From a checkpoint of a small mixture-of-experts model trained on Wikipedia.
Size: 14 layers, width 256, vocabulary 11438, 40.6M parameters.
Experts: 12 experts in each of 14 layers, 240 SwiGLU neurons an expert, 1 pick a token, a softmax router.
Below are experts of layer 9 (counted from 0) of a mixture-of-experts language model. Rows are named router (the router's row for the expert), gate (a neuron's input weights, with its number), up (a neuron's input weights, with its number) and show model dimensions 0-255. Each number is 128 + 32 x the weight over its row's rms, rounded and kept within 0 to 255.
Before each expert's rows: a language model's description of what the expert responds to. This comes from a sample of Wikipedia text that the model never trained on.

# expert 10
It responds to: Pieces of foreign place names (Dak-sh-ina, Ouag-ad-ougou, Bam-ak-o), plus digits and commas in sports and election tables.
router [142  84 134 180  62  94 131  70  42 121 111  55 143 113 142 128 181 165 124  82 110 151  96  95  92 116 162 127  84 114 132  89 126  86 109 157 101  77 114 144 158 133 147 166 107  74  58 189 186 131 143 157  52  75 121 102  92 130  96 101 135 111  83 167 162  91  90  96 142 142  99 133 118 131 129 118 132 146  19 144 128 117 125 109  91  99 122 136 211 137 141 160 188 113  58 155  97 139 174 113 150 158  94  90 165 119 148 114 137 121 153 137 107 124 119 148 145  90 108 127 117 118 163 100 157 113 116 143 112 120  93 128 145 115 120 129 135 149 150 146 216 147 121 113 166 147  88  72  94 151 165 126 144 114 167  98 107 144 184 157 185 130  68 110 102  76 148 135 114  99 118 112  83 141 127  94 128 146  77 197 138  34 138 109 146 142  77 118 173 111  78 157 114 101  85  66 137 110 155  62 148 124 119 188 148 130 139 183 135 115 109  73 165 127 133 127  99 189  91 119 112 171 125 132 145 152 120 138  95  97  90  79  99 162 144 124 118 109 142 150 124  97 143 122 127 131 152 131 146  98 146 154 102 157 128 163]
gate0 [154 123 186  96 196 146  99 128 179 125 100 169 113 191 151 167  72 165 122  73  89 115 138 190 153 167 119 139 155 159 110 120 150 185 156 150 128 137 142 122 152  38  97 117 105 173 122 196  88  83 152 169  77 124 148  95 168 108 155 143 117 175 116 152 109 101 129 108 139 111 103 171 193  75 126 102 126 112 147 117 135 177  86 147  52 110 132  95 151 140 106 176 127 101 119 126 128 133 148 183 145 160 123 106 152  86 120  78 119 155 166 113 113 151  89  85 148 110 130  75 150 104 133  59  80 130  70 125 131  91 115  91 164 137 152 111 114 154 170  92 127 140 122 166 205  92 153 129 117 120 156 105 135 167 159  62  88 163 164  93 158 127 134 152 150 134 117 130  90  82 146 182 174 181 113 106 139  86  85  79 124 151 163  95 135 190 157 118 103 187 104 118 157 143  87 133 100 139 156 147  54 114 142 157 120 107  89 165 142 179 140 142 123 107 121 147 139 107 114 103 124  94 124  89 189 120 170 132 160 130 112 158 186  67 102  99  95 183 154 107 195 126 120 173 127 168 151 131 106 133 171 149 162 106 129 152]
up0 [105 154 144 137  65 157 120 111 127  81 133 137 136 112 209 110 153 113 142 114 116 120 106  46 160 101 143  85 119 180  83 116 145  58 108 144  92 126 112  95 130 178 145 134  73 119  67  99 165  73 123 123 109 102 164 193 106 151  97 158 151 110 126 142 133 138 100 142 150  81 104 132 179 136  49 153 147 146 139 139 129 132 113 106 137 106  91 119  94 122 206 115  95 129 118 140  96 143 174 121 131 136 154 112  94  93 108 136  79 119 111 148 120 126 101 150 110 160 124  76 124 151  74 143 124  46  86 128 130  95 181 123 134 160 160 143  91  99 150 155 150 193 106  75  85 134  35 112 115  83 160 137 171  90  93 154 128 167 156 172 126  78 145 155 116  60 120  99 150 146 144 134 164 114 189 183 123  92 120 126 128 119 107 141 151  87 121 116 128 112 129 154 103 138 193 172 119 110 115  97 133  88 115 107 108 116 136  93 146 140 146 110 121 237 106  97  98  89 136 102 159 122 207 151 117 162 107 140  82 191 171 140 175  97 125 153 140 118 135 122 187 126 132  50  90 162 157 125 124  89 125  83  70 174  92 132]
gate1 [121  79 168 129 134 136 144 162 151  85 132 152  84  41  96 135 124  69  89 189 166 139  77 161 132  73 130 112  73 117  68 147  96 134 103 119 137 113 146 142 141 137 172 138 162 124 156 108 156 156 146 116  47 158  94 130 151  65 134 130 129 167 101 157 156 112  97 122 120 137 169  56 101  92 159 143 120 130  78 138  91 185 110 122 105 135 132 158 104 157 144 115 110  80  69 116 116 136  71 113 119 152 175 167 137 119 109 123 164 148 156 134 134 150 161 122 135 112 163  92  93 154 106 203  75  75 144 136 146 127 174 102 188 142 159 123 155  96 112 154 128 119 114 123 138 106 141  90   8 138  61 110 111 121 152 167 134  73 119 150 154 156  95 135  85 165 171 151 138 112 145 157 122 159 119  56 129  83 135 127 175  97 112 168 177 153 155 108 139 161 106 176 135 131 133 165 114 134 113  79 147 101  57 166 143  58 131 111 122 163 131  74 179 149 132 158 101 145 111 139 193 172  92  82 127 148 174 117 126 130 100 146 126 116 193  91 148 140 175 144 145 115 136 113 171 130 144  83 133 200  72 125 129 132 107  82]
up1 [ 89 122 143 127 127 100 125 100 119 106 132 145 160 102  87 147 111 174  94 117  85 104 110 115 173 149 116 156 106 153 139 178  95 105  77  93 107 125 127 117 126 152  91 136 155  62 107 146 139 135  83 168 139 108 149 170 113 125  86 163 133 107 116 110 102  96  99 140 130 166  86 104 196  89  80 145  84  80 117  68  54 157 136  88 168 143 154  63  97 126  45 152 119 150 123 138 170  98 149 131  65 119 137 127 197  84 151 104 109 177 129 125 155  93 153 113 146 140 173  96 100 144  88 135 119 145 193  89 120 166 128  76 113 153 132 149 188  72 108 135  94 105 107 141 139 102 126 142 117 110 110 158 110  90 131 151 115 120 125  93 189  74  95 122  73  94 119 131  67  98 113 146 136 132 103 109 157 103 113  75 174  79 124 114 115 187 144 124 141  81 114 184 104 146 111 164  94 144 156 101 195 175  83 178 126  49 133  52 145 140 135  69 127 160 145 156 108 125 130 156 115 160 189  99 140  75 126 140 160 128  82 117 111 126 110  74  96 136  80  97 147 104 163 133 114 111  98  87 185 177  77 191  75  98 116 126]
gate2 [ 74 144 123 117  66  73 105 145  88 193 143 116  88 145 169 135  79 126  80 151 101 144  98 150 165 101 137 155 145 126 188  91  96 169 148  96 113 144 163  58 149 136 169 172 177 175 108 140 102 105 114 101 136 163  83 111 118 189 138 113 114 121  99 103 147  99 114 117 141 157 147 143 137 102 130  97 105 147 127 173 141 105 174 143 133  95 133 133 140 169  76 127 146 182 137 136 140 101 154 169 164 144 137 162 137 148 167  70 123 143  93 172 175 119 126 140 121 128 124 137 109  56  89  80 131 134  87 120  47 153 128  79 130 163 200 108  95 154 131  76 116 125 202 179 126 107 168  57 171  97 174 160 121 171 158 108 118 131 120 106 111 167 142 104 136 147  96  99 111 114 143 106  85 118 129 121 124  96 123 118 134  91  91  52 161  90 166 103 166 136 138 142  72 158 129 164 120 151 161  70 193 169 105 189 148 106 159 133 101 123 137 178  92 129 148 121 133 138 123 163 175 189 173 111 152 176 139 106 133 108 143 115 120  86 161 184 168 172 139  56 126 165 137  64  89 131 115 149 128  90 104 138  60 187 130  94]
up2 [208 136  95 126  83  97  97 103 144 113 123  64 113  91 168 113 201 141 158 184 120  96 145  65 135 143 116 132 126  97 164 140 134 145 143 125 118 140 177 205  98  92 161  92 113 128 149 140 152 101 180 105 162 181 113  98 103 136 146 171 158 148 169 152 182  76 148 141 103  78  82 146 224 132 120 166 135 140 110 109 181 100 139 137 117 168  89 152 122  94 115  94 129 189 156  97 140 100 134 137 117 120 152  88  84 169 156 213 157  48 152 135 129 130 134 120 158 117 124 182 134 131 155 124  96 131 109 109 166 142 100 162  72  54 109  81 182 136 164 113  71 158 100 108 120 138 174 111  97 149 154  91 140 101 104  67 141 159 127 122 166 118 154 117  97 155 166 171 124  53 156  48 130 114 169 186 120 110 164  94 108 154 137 104 128 110 105 130 200 112 142 109  94 114  87 150 105 126 172 139 122 171 147 128 114 109  87 140 105 145 106 118 118 107 159 125 103  87 130  88 109 122 180 187  70 140  83 124 149  95 117 104 136 149 118 111  93  89 170 112 139  65  90 132  73 124  96 155 131 128 124  97 106  82 136 124]
gate3 [109 153 172 169  64  88 125 157 145 121 156  92 110 127  41 114 151 172 139 133 135  79 108 172 103 109 158 190 128  75 145 151 140 177 160  96 100 100 135  75 188  69  91 191  42 202 113  93 113 133 176  83 120  87 143 140 157 115 156 138 142  84 129  82  61 144  91  88 128 137 102 160 141 164 196 151 135 101 164 154 104 149 135 144  38 134 123 124 163 126 156 173 138 115 119  96 145 102 166 194 150 111  93 161 111  74 149 159 126 153 128 130 158 127 135 112 114 118 140 178 166 139 110 126 133  76 100 111 150 109 190  89 180 140 148 161 120 159 110  93 172 151 159 126 167 148 128 136  86 144 125 111 108  88 133 124 197 169 173 139 148 178 143 130  92 106  86 110 127 145 142 136 132 152  98 159 176 141  98  96 119 137  81  40 133 135 100 101 182 108 156 110 140 101 108 153 105 107 139 118  78 135 128 115 146 124  92 121 122  32 129 124  74 123 126 103  99  73 145 123 176 126 134  93 111 162 119 109  99 151 130 132 149 167 168 145 123 150 115 178 135 100 156 105 137 116  97  65 169 137 118 160 182 165  93 118]
up3 [ 51 146 170 106  87 112 140 136  89 100 146  98 152 181  79  96 127 121 119 101 150  91  87 173 139 103 180 116 155 109 120 142 117 156  69 156 100 112 171 128 136 106 111 125 115 189 120 128 145 120 128 120 130 122 156  55 151 119 132 110 109 164 121 152  57 133 177 122 153 130 114 151  96 183 131 120 113 162 172  80  98 169 198 186  80 106 132  88 153 140 123  80 115 164 169  98  86 190 122 106 108 129  98  81 106 115 108 141 145 132 135 117 159  94 139 163 221 160  78 145 175 151 187  95 156 145 159 103  90 117 112 161  86 106 122 137 113 174 153 142 167 162 157 115 195 135 191 146  39 166 100 114 131 122 133 140 116 164 128 106 100 130 153 148 140  70 119 114  95 126  37 151 139 110 125  81 138 145  60 125 100 168 126 105 114 158  99 123  89  87 135 104 147 143  94 173 126 105  99 132  63 129 124  99 111 116 148 105 174 120 164 116 121 147 135 139 107  79 163 147 133  47 111 113  80  83 126 135 150 105 184 137 130 163  91 153 119 120 102 177 118 102 131 189 144 103 165  82 153 159  85  68 145  69 140 167]

# expert 11
It responds to: Personal pronouns and short function words (him, they, she, and, to, not), plus pieces of Burmese-style names like The-t.
router [188  79 164 150 180 101  96 179 115 115 130 120 104 127  99 121 145 170 125  58  83 184 124 139 168 133 131  99 142 178 155 144 172  95 162 103 131 100 159 122 144  81 178 107 174 100 168 116  85 147 140 159 178 144 114 159 124  86 135 137 171 148 188 139 172 148 122 105 110 159  57 110 179 101  93 115 148 138 159 150 106  89 139  61 116 179  72 181  68 135  97  97 172 163 196 154 104 142 114 158  95 103 108 115 109 159 102 116 107 120 153 119 162 194 137 193 133 130 134  87 138 106 110 167 146 133 179 146 137 129 203 122 125 123 118  66 174  81 116 162  91 136 109  89 132  83 124 132 149 119 180 142 129  83 174 101 104 175 156 108 110 133  80 125 128 134  79 173 132 130 157 165 113  72 140 142 137  66 153 163 135 129 184 194 206  76 114 146 150 113 132 103 113 172  98 141 149 153 141 177 146 115 101 117 113 135 112 126 203 124 119 115 199 134 144 127 135  67 119  93  64 133 122 149 157 111 153 134 119 100 118 136 135 139 128 142  81  99 115 136 123  87  53 117 163 112 124 152 127 149 156 148 104  65 122 182]
gate0 [137 122 160 145 127 109 151 116 147 159 100  90  54 122  85 173 179 188 114 114  81 114  84  47 138 100 146 132 145 165 112  80 110 150 181  92 154 170 175 115 158 179 128 154 122  65 105 161 186 113 103 188 207 160 139  88 132 159 153 111  75 108 161  85 105 164  82 102 122 112 135 124 105 157 153 114 108  94 107 145 127 114 153 137 115 139 135 113 114 176 119 129 109 112 100 107 127 110  85  92 100 156 126  84 111  46 101 174 172 129 135 176 133 135 153 111 116 166 159 140  97 116 112 138  85 113 124 104 105 149 147 144 131 147 149 162 118 121 147 116 112 133 104  83 196 141 179 157 112  86 176  88 178 119 134 111 137  80 154 128 172 127 142 149 105 141  99 153 101 140 108 114 155 146  83 125 125 117  71 123 102 160  99 129  55 100  74 112 110  72 106 148  85 181  78 139  57 141 180 172 146  87  96 116  94 124 148  80 107 132 136 103 108 183 150 111  63 113  71 168 176  99 166 118 140 143  90 109 112 126 173  50 129 113 128 118 120 105 145 157 115 118  41  64 109 156 126  94 180 190 135 148 122 135 136 169]
up0 [134 107 122 132 130 132 145 136 185 139 163 135 150 104 180 123 133 141 107 124 134 139 151 103 161 122  88 146  99 155 125  96 167 112  91 110 131  87 140 128 143  96 157  76 134 150 181  85 159 147 159 122  31 139 164 155 134 114  92 123 107 117 124 181 158  87  74 122  90  72 140 122 152  54 105 151 132 148 134  32 131 154 121 116  59 141 106  85 119 113 121 102 139 110  77 101  93 170 189 157  79 112 170  89 140 119 134 137 109 156 100  81 140 166 103 111 132 107 108 129 134 183 137 127 132 136 150 183 168 150 161  88 101 121 158 121 123  85 121 129 143 161 179 124  51 136 122 100 110 106 109 139 157 130 180 127 105 126 109 124  64 121 121  61 123  59 151 155 138 112 117 129  72 158 152 116  83 143  98  94 169  85 154 172 136 126 157 136  82 147 235 148  67 112 121 169 120 105 164  91 133  96 124  69 150  52 154 121 132 167 111  80 115 113  80 156 151 131 157  84 125 115 125 110 157  77 146 111 134 188  66 121 146 133 132 154 224 139 152  99 149 145 151 129 111 202 164  83 138  84 125 102 129  77 141  85]
gate1 [126 124  74  86 124  36  66 103 112 131 134  38 102 182 112 189 147 154 105 124 119 125  67  85 125 147  64 156 171 109 117 112 110 110 207 154 141 140 174  78 101 135 150 129 154 147 135  52 121  27 124 140 114 150  28 128 133 122 171 143 126 156 101 114  54 161 151 180 111 105 146 154 148 130 122 125 133 141 137  92 121 110  79 142  59 120 103 140 115 116  99 129  67 133 128 133  89 104 150 119  74 154  67 167 117 163 137 132 121 122 117 119 139  88  85 100 106 155 130 124  85 123 123 149 121 130 146  98 112 145 137 121 102 143 144 163 123 115 144 126 115 133 130 130 140 141 151  99  78 110 142  50 116 133 163 135 122 101 175 129 100 198 188 152  82 155 110 131 124 141 107 130 132 118  96 111 197 136 179 166 106 135 140 121 150 113 118 114 152 122  66 133  70 130 111  84 146 167 106  69 146 158  86 124  99 155 115  92  95 103 137 139 196  81  94 132 103 177 121 149 105  76 159 140 185 128 133 145 141 144 151  89 159  95 113 131 114 122 134 167  99 133 114 112 121 111 148 201 100 214 164  91 154 113 124  58]
up1 [ 91 132 110  95  52  99 158  78 125 154 122 113 147 133 104 149 120 119  96 111  93 145 100 149 119 146 158 150 196 110 239 162 115 150 130 160 107 192  54 119 126 153 124 124 117 102 134  95 101 133 127 137 133 133 175 144 138 101 112 115 159 133 110 128 139 140 126 165 160 157  55 113 155 124  98 122 202 121 135 137 142 193 153 187 149  63 144 108 160 155 170 100 114 119 127 156 121 175 101 107 104 162 105 181 178 146 131 178 121 183 125  90 150 144 154  85 154  92  79 156 134 130 104 131 134 113 115  27 182 175 135 107 146 146 138 170 118 149 154  91  89 116 124 147 182 211 152 159 157 117 194  52 121 139 109  71 148 152 157  97 203 137 128 182 176 162  99 145 132 140 105 113 138 136 137 159 131  80 158 105 175 225 116 126 175 161  98 127 132 101 128 106 139 157 105 122 119 153 142 148 128 163 118  76 153 117  71  77 120 115 146 149 159 149 125 123 106 120  93 131 134 147  84  85 177 128 142 100 135 150 151  96 124 130  67 119  79 126  81 185 111 100 129 163 111 124 142 110  98 134 155 139  83 150 106  73]
gate2 [134 152 148 108  54  47 129 133 130 106 165 106 146 164 173 115 178 143 167 163  74 109 116  89 103  95 163 153 137 115 132 153 128 159 130  71 105  99 101 135 150 118 105 207 111  85 155 163 107  75  86 100 177 135 146 149 146 108 141 133 163  92 139 101 154 144 112 141  98 143  82 122 132 155 120 155 153 128 106 110  99 117 163 173 188  87  94 129 144 138 130 122 147 131 116  80 141 122  73 152 121 128  81 130  93 108 146 125 102 136 125 144  99 126 135 128 191 139 124 119 106 160  87 129 123 123  74 147 193  92 149 134 206 131 155 149 122 131 171 168  70 116 114  60 125 146 176 144 119 101 128  88 105  50 192  92 140 129 180 119 144 144 106 104  84 183 187 102 121 121 181  90 141 152 169 168 215 147 123 190 119 153 113 133 156 146  89 117 137 149 150 190  84 145 112 175 123  73 121 180 175 140 114 179   9 169 152  78 139  99 129 135  91  70 146 114  70 133  78 134 159 152 123 115  94 130 140 120 147 120  53 120  78 119 114 150 131 107 156 135 135 129 178 111 124 154 127 119 154 137 151 132 142 152 145  72]
up2 [151 157 122 163 162 115  94 158 127 187 137 120 124 102 124 147 142  64 133 163 130 133 181 156 160  77 167 102 148 103 121  80 127 132 135 107 119 148  84  95 121 135  86 177  67  76  76 100 113  95 174  83 127 103 138 132 136 137 100 159 131  59 140 106 128 135 113  99 143 118 107 185 105 142 108  98 168 159 120 135  81 102  84 113 138  73 148 112 126  62 109 141 123  69  82 171 206 118 162 175 142 136  82 124 128 173 100 196 148 168 159 157 168  59 108 140  79  98  85 103 149  72 157 131  97 116 130 112 139 159 115 152 105 116 144  56 155 133 102 146 177 140 119 132 143 100 143  83  48 122 188 133 163 140 120 178 146 142 104 133 134  77 121 116  88  96 103 168 133 117 156  60 145 163  66 156 145 122 121 152 140 141 123 106 112  64 175 128 144 147 104 127 169 160 187 150 190  84 119 132 156 163 136 109 160 108 150 121 166 125 158 132 105 192 102 110 167 135  95 152 101 109 175  82  53 128 134 119 119 118  77 115 108  78 105 148 110 108 142 120 182  93 135 140 159 164  98  79 142 134  80 167 102 212 126 119]
gate3 [132 140  68 170 119  83 112 138 183 214 149 145  90 100  65 153 182 187 128 121 100 102 187 108 108 146 152 154 107 133 130  84  41 117 176 199  59 175 109 152 121 184 159 137 147 151 115  99 165 153  55 110 131 171 148 129 104 172 123 146 104 108 120  91 148 143 100 118 146  56  95 116 139 110 117  63 109 149 148 117 109 111 103 118 148 194 104  97 142 101 123 171  99  93  77 144  99 128 180 156 154  88 115 148  82 118 112 145  95 118  84 176 101  97 121 143 162 107 132 111 129 129 141 100 118 107  94 148 110 147  86 148  99 160  95 188 139 137 191 158 129  89 137 140 150  87 121 145 115 120 101 166 137  84 101 194 139 106 138 181 151 130 151  83 122 125 190 186 140 141 150 111 126 168 140  99 123 126 127 135  90 146 119  84 139 128 169 108  82 117 128 155 102 123  90 113 130 194 145 119  94 134  98 156 114  70 164 106  96 114  94  58  59 168 148 148  67 199 132 171 137 130 151 140 123  86 178 109 167 135 185 165 169 130 169 105 141 133  88 100 166 100  89 110 179 135 140 150 177 132 132 136 127 133 108 143]
up3 [122 161 170 166 112  74 135 117 169  89 112 118 179 155 122 128 135 110 115 147 167 102  62 126 100 103 124 171 103 102 120 161  81 127 121 138  96 123 111  66 149  99  91 141 137 147  67 139  63 109 156 132  74 146 113 132 146 129 147 139 114  90 146 170  85  95 155 148 115 122 179 139  76  94  91 121  90 117  86 119 118 108 118 161 133 158 166 142 116 108 136 155  90 184 112 140  96 113  80  87 125 119 122  57 126  93 133 162 126  99 154 135  97 130 166 140 166  81  81 142 130 148 139 157 150 124 142 100  93 147  90  79 107 130  77 155 153 100  72 176 137 144 112 195  88 149 121 102 115 132 123  84 150 150 151 177 156 168 148  86  86 114 166 130 191 111 143  27 117 143  88  98 106 127 139 177 155 148  98 127 127 112 163  53  83 154 115 114 169 146 109 108 147 101 174 182 116 135 130 105 127 162 184 140 119 159 129 130  71 131 115 134 177  92 131 122 122  80  99 101  99 131 146  98 128  76 164 164 142 182 159  76 121 131  95 145 113 175 140 174 136  88 117 143  78 223 153 174 190 198 130  42 157 157 162  88]

# expert 9
It responds to: Digits in years and numbers, and sentence-opening quantifiers or adverbs like However, some, many, One, After, later.
router [178  99 128 132 168 204 105  98  70 145 109 131 107  63 165 153 144 156 174  93 162  71 105 124 161 166 126 112 118  98 125 100 112 131 132 127 145 125 105 118 119 139 173 127 148 168 154 143 118 153 146 180 130 100  99 132 163 128  92 105 103 164  96 179  79 162 101 123 167 123  37 122 106 206  70  70 140 152 183 136 139 112  74  96 131  99 166 122 161 154 179 125 164 177 170  93 174 121 102 141 125 132 108  88  89 165  95 111 121 133  84 116 163 118 138 127 106  84 139  48 136 146 142 157 118 104 176  83 199 179 111 105 127  80  77 107 136 150  50 151 119 168  94  96  91  90 108 157 139 162 120 130 139 137 145 129 126 118  50 115 120 139  78 165 138 144 140 145 143 137 129 164 120  93 155 141  82 163  90 105 144 148 124 132 153  75 151 137 118 120 169  81 146 121 101 154 178 162 142 139 115  90 153  60 128 155 141 109 193  95 131 100  72  99 143 112 167 104  89 109 105 166 144 174 108 111  72 102  64 155 100 168 113  90 153 146 127  66 100 143 119 156  65  84 164 106 177  92 114 110 142 156 102 141  97 158]
gate0 [156 167 134 112 101 145  91 103  83 125 128 109 166 117 139 149 127 187 132 126 102 149  79  73 121 120 169 125 128 147 126 181 142  88 116 130 125 115 107 167 137 156 143 105  55 133 102  94 137 165  69 103 131 183 115 158 132 145 124 142  81  67  68 167 162  64 163 210 159 102 117 152  71 113 168  77 129  96 112 122 108 152 101 123  46 125 112 121 152 135 169 183 107 109 176 114 105 171 111 131 103 130 115  91  60 160 132 131 155 147 142 105 125 130 191 151 123 120 183 103 129 130 175 145 150 133  64 158 131  96 101  92 147  83 131 161 154 138 118 138 131 133 174 104 183  78  85  87 106 139  75 160 184  84 189 115 136 128  96 135  85 102  87 133 121 195 128 139 173 122 128 146  91 129 134 155  87  86 120 145 145 146 106  95 167  99 159 118 120  91  83 173 162 109 167 181  99 103  89 133 148 116  96 136  39 149 115 149 102 148 179  77 117 148 134 147 103 149 109 126 147 100 165  78 166 197 153 126 153 114 187 134  68 107 174  81  99 154 173 103  91 122  80 184 167 140 113 171 120 139 119 177 116 139 131 118]
up0 [ 79  92 149 114 110 134 162 123  85 136 121 135 171 116 134  98 153 158  93 153 119 120 170 151 148 164 120  98 120 118 194  70  84 151  81 216 112  63 123 107 146 125 116 170 127 119 154  93 130  89 116 138 160  96 101 192 182 152  98 151 149 114  88 127 102 137 107 118 141  60 137 135 168  93  78 129 112 169  82 165 185 150 121 156 153 165 109 198 140 125  67 150 136 141  93 169 161  78 208 123 107 123 150 161 150  97 158 189 124 126 146 116 130 172  75 140 147 113 162  97 133  87 161 187 146 179 162 114 123 148 136 133 138 137 110 147 140 185 123 131 126 102  80 115  83 136 109 129 127 173 144 184 107 149 143 134 103 159 139 163  71 192 145  93 105 109 170 121  94 131 187 156 107 166 128 121  83 139 184 101  51 104 178 102 149 194  72 129 159 133 127 115 135 157 104  94 156 142  93 154 147 132 157 146 170 115 109  96 120 130  90 205 161 123 208  90  59 157 122 157 125 117 144 127 141 150  97 157 135 128 137 105 133 129  93 168 151  51 114 155 127 167 179 147 132 115  94 107 115  93 166 162 132 125 156 183]
gate1 [139 161 188 135  78 132  58 117 133 133 141 161 145 124 132 109 138 116 104 160  75  76 190 144 129  94 157 119 106 154 122 101 175 176 114 130 116 139 134 125 163 109 104 191 103 110 107 124 125 123 122 165 130 174 163 107  81 100 172  98 174 158  71 140 213 109  97 113 113 123  73 136 128 149 160 103 148 124 104 131  84 131 169 187  74 116  89 101 152 102 140 134 107 113 138 129 172 194  92 114 103 178 124 138  87  88 107 132 155 116 155 131  80 112 175  78 172 151  85 199 122 172  24  78 139 161 127 155 230 116 139  89 123 135 122 141 134 165 174 120  91  89 146 157 195 125 150  96 164  97  96 166  89  91 102 131 109  84 100 165 113 117 123 168 127 114  68 156 163 137 147 151  90 125 136 156 166 126 119 145 155 165 116 117 121 133 158 103 118 108 111 147 174 168  63  95  87 126 137 143  81  80 104 156  90 145 127 168 154 138 156  89  98 109  93 121 121 129 157 133 106 169 199 125 183 134 140 100 152 105 128  65 122 107  91 137 124 141 179 107 147  88  86 104 132 150 119 113 113  92  96  82  97 204 155 138]
up1 [146 112 114  99 180 107 125 132 132 109 109 102 101  83 169 168  99 160 174 133 153 126 116 136 110 135 144  97 113 108 151 161 129 118 116 125  84  86 123  88  69 147 127 108 135 116 176  83 116 128 121 143 163 154 155 151 149  86 126 138 189 139 106 107 140 153 122  76 126 128 157  92  95 171 147 124 113 176 187 132 126 168  80  51 177 137 149 178 105 174 157 117 146 124  96 123 166  61 131 161 127 132 165 141 104 139 147  98  81 180  77 151 150 201 144 172 107  82 130  84  77 109 151  72  99 165 109 133  88 105 133 155 168 102 143 145 138  66 143 103 167 159 110 149  94 118  80 186 151 172 110 132 218 179 131 162 130 143 117  70 203 121 181  35 146 182 189 102 161 136 157 138 161 136 123  79  97 173 145 133 124 151  79 165  99 115 148 130 108  90 188 111  91  87 155 110 121 160 129 147 167 121 190 133  97 119 132  60 131 106 134  92 162 123 131 102  78 168 123 126 180 124  92 134 112 128 119 100 124 176  86 172 105 103 142  70  80  96 136 116  79 127 140 104 167 115  82 117 183 153 129 130 153 147 110 149]
gate2 [112 151 111 157  68 127 120  80 108 115 165  85 116 206 114 136 136 161 121 142 103 180  94  75  91  82 196  99 121 129 133 107 108 129 162  87 182 129  96 109 141  57 107 148 151 132  88 102 117  92 141 169 105 190  76  80 145 112 166  91 168 142 144 110 119  97 141 103 113 112 200 151 141  68 160 145 137 124  85 201 178 120 122 136 130  98 159 116 153  84 160 163 108 160 107 169  98  96  77 114  79 145  93 115 118 102 135  91 103 111 146 174 131 108  96 129 186 104 155 153 106 150 115  84 100 161  84 102 128  87 157 115 142 105 120 151  97 198 144 152 114 140 115 136 149  95 113 154  91 133 163 114 225 107 105  94 151 112 129 168  84 127 141 133  92 168  78  74 130 119 115 163 113 136 211 113 161 120 135 108 117  99 109 141 123 124 187 109 169 137  90 157 136 138 191 134  93 152 148 107 110 120 122  99 165  77 100  80 155  85 128  42 120 168 158 146 122 161 165 174 115 126 154 147 150  61 138 130 134 146  85 131 158  89 129  84 176 176 131 127 135 138 101 139  58  83  92  79 131 124 117 137 202 145 111 109]
up2 [154  87  57 112 106 122 136 130 137 161 146 158  57 119 121 140 124 149 108 154 112  76 136 103 173 169 116 142 130 190 153 130 134 139 107 175 151  98 180 136 132 131 138 111 124 154 131  90 104 189 140  69 116 130 128 142 139  71  83 158  67 105  90 149  36 139 171 139 134 149 125 130 147 186 202  72 148 150 135 126 135 131 115 119  79 115 111 103  73 168 115 133 148  47 140  89 147  97 115 132 110 159 153 141 119 144  90  68 178 139 103  82  81 104 133 135 125  70 135  85 103  86 130 184 111  85 134 151 116 157 119 147 163 160 153 146  82 110 145 102 188 151 124  83 154 139 106 140 158 116 130 112  74 114 118  91 163 162 152 184  95 162 137  86 127 206 173 101 143  86 152 108 162 155 106 184 118 127 132 131 132 157 180 101 146 141  88 116 119 157 139 120  88 118  77 145 181 107 106 194 138 159 116 141  76 167 141 142  59 108 171 123 147  86 103 110  62 103 124  90 115 162 137 151 137 155 128 191 153 123 163 140 161 149 151 143 181 102 146 125 157 117 218 139 118 131 152 188 119  59 129 110  99 130 164  78]
gate3 [214 104 133 122 137 165  75 159 124 143 141 165 103  84 225 114 158 101 129 125  78 139  92 206 172 178 121 133 115  69 141 117 157 120 113  66 116 134 103 145 122 172 113 125 141 130 117 115  57 108 164 103 114 144  87 121 137 146 130  73 137 138 136 107 154 120 131 152 105 136 116  73 127 117 147 118  91 160 138 128 141  76  93 177 156 168  90 101 129 126 136 170 141  99  43 140  94 122 150 147 122 160  59 101 128 107 102 100  95 136  91 164 150  74 111 206 157 177 138 142 116  63  75 200  89 124  58 167 136 107  59  88 120 132 135 156 106 170 138 137 166 103 168 113 130 102 142 143  86 151 142 113 155  45 188 121 131  78  94  94  85  98 135 143 146 142 173 125 105  97 146 109 123 155 161 171 141 142 183 132 146 159 137  96 126 156 120 131 145 122  84 108 147 168 156 130 108 117 100 103 125 110 148 111 142 187 128 131 144 174 125 147 137 126  94 100  83 137 142 194 143 164 118  78 171 190 153 204 132 176 162 128 123 101 124 107 131 105 197 132 159 123 102  69 118 144 145 134 162 109 118 177 137 188 124 136]
up3 [171 159 114 156 145 130 128 159 107  66  94 112  89  67 174 112 166  90  82 136 163 122 176 167 186 164 101 134 100 102 108 169 128 119 121 145 140 170  77 129 173 149 118 167 123 132 143 111  84 145 184 142 117 108  63 166 156 109 127 126 110 156 167 145 117 109  67  93 118 170 115 146 174 113 158  71 133 121 160 107 165 151 145 148 185 142 149 134 136  85 163 163 149 154 129 134 150 167  69 164 152 153  70 152 147 119 100 154  68 174 175 125 186  87 152  92  66 158 107 121 149  73 159  56 136  96 203 110 175 105 165 136 125 143  94  99 113  69 110  88 103 101 204 170  61  91 110 109  43 142 126 135 128 151  92 148 141 128 122 158 154  97 131  85 147 160 169 129 147 123  97 126 156 144  94 148 182 141 138 143 134 133 134  83 132 110 170 120 125 129 118  61 139 114 164 169 137  86 156  82 146 143 111  50  75 124 126 134 172 132 129 152 144 129  96 116 163 113 115  77 155 139 140 152 162 116 120 126 135 182  90 133 151  88 109 126 183 115 136 127 218 114 148  68 153 137 127  92 120 152 109 175 110 142 178 137]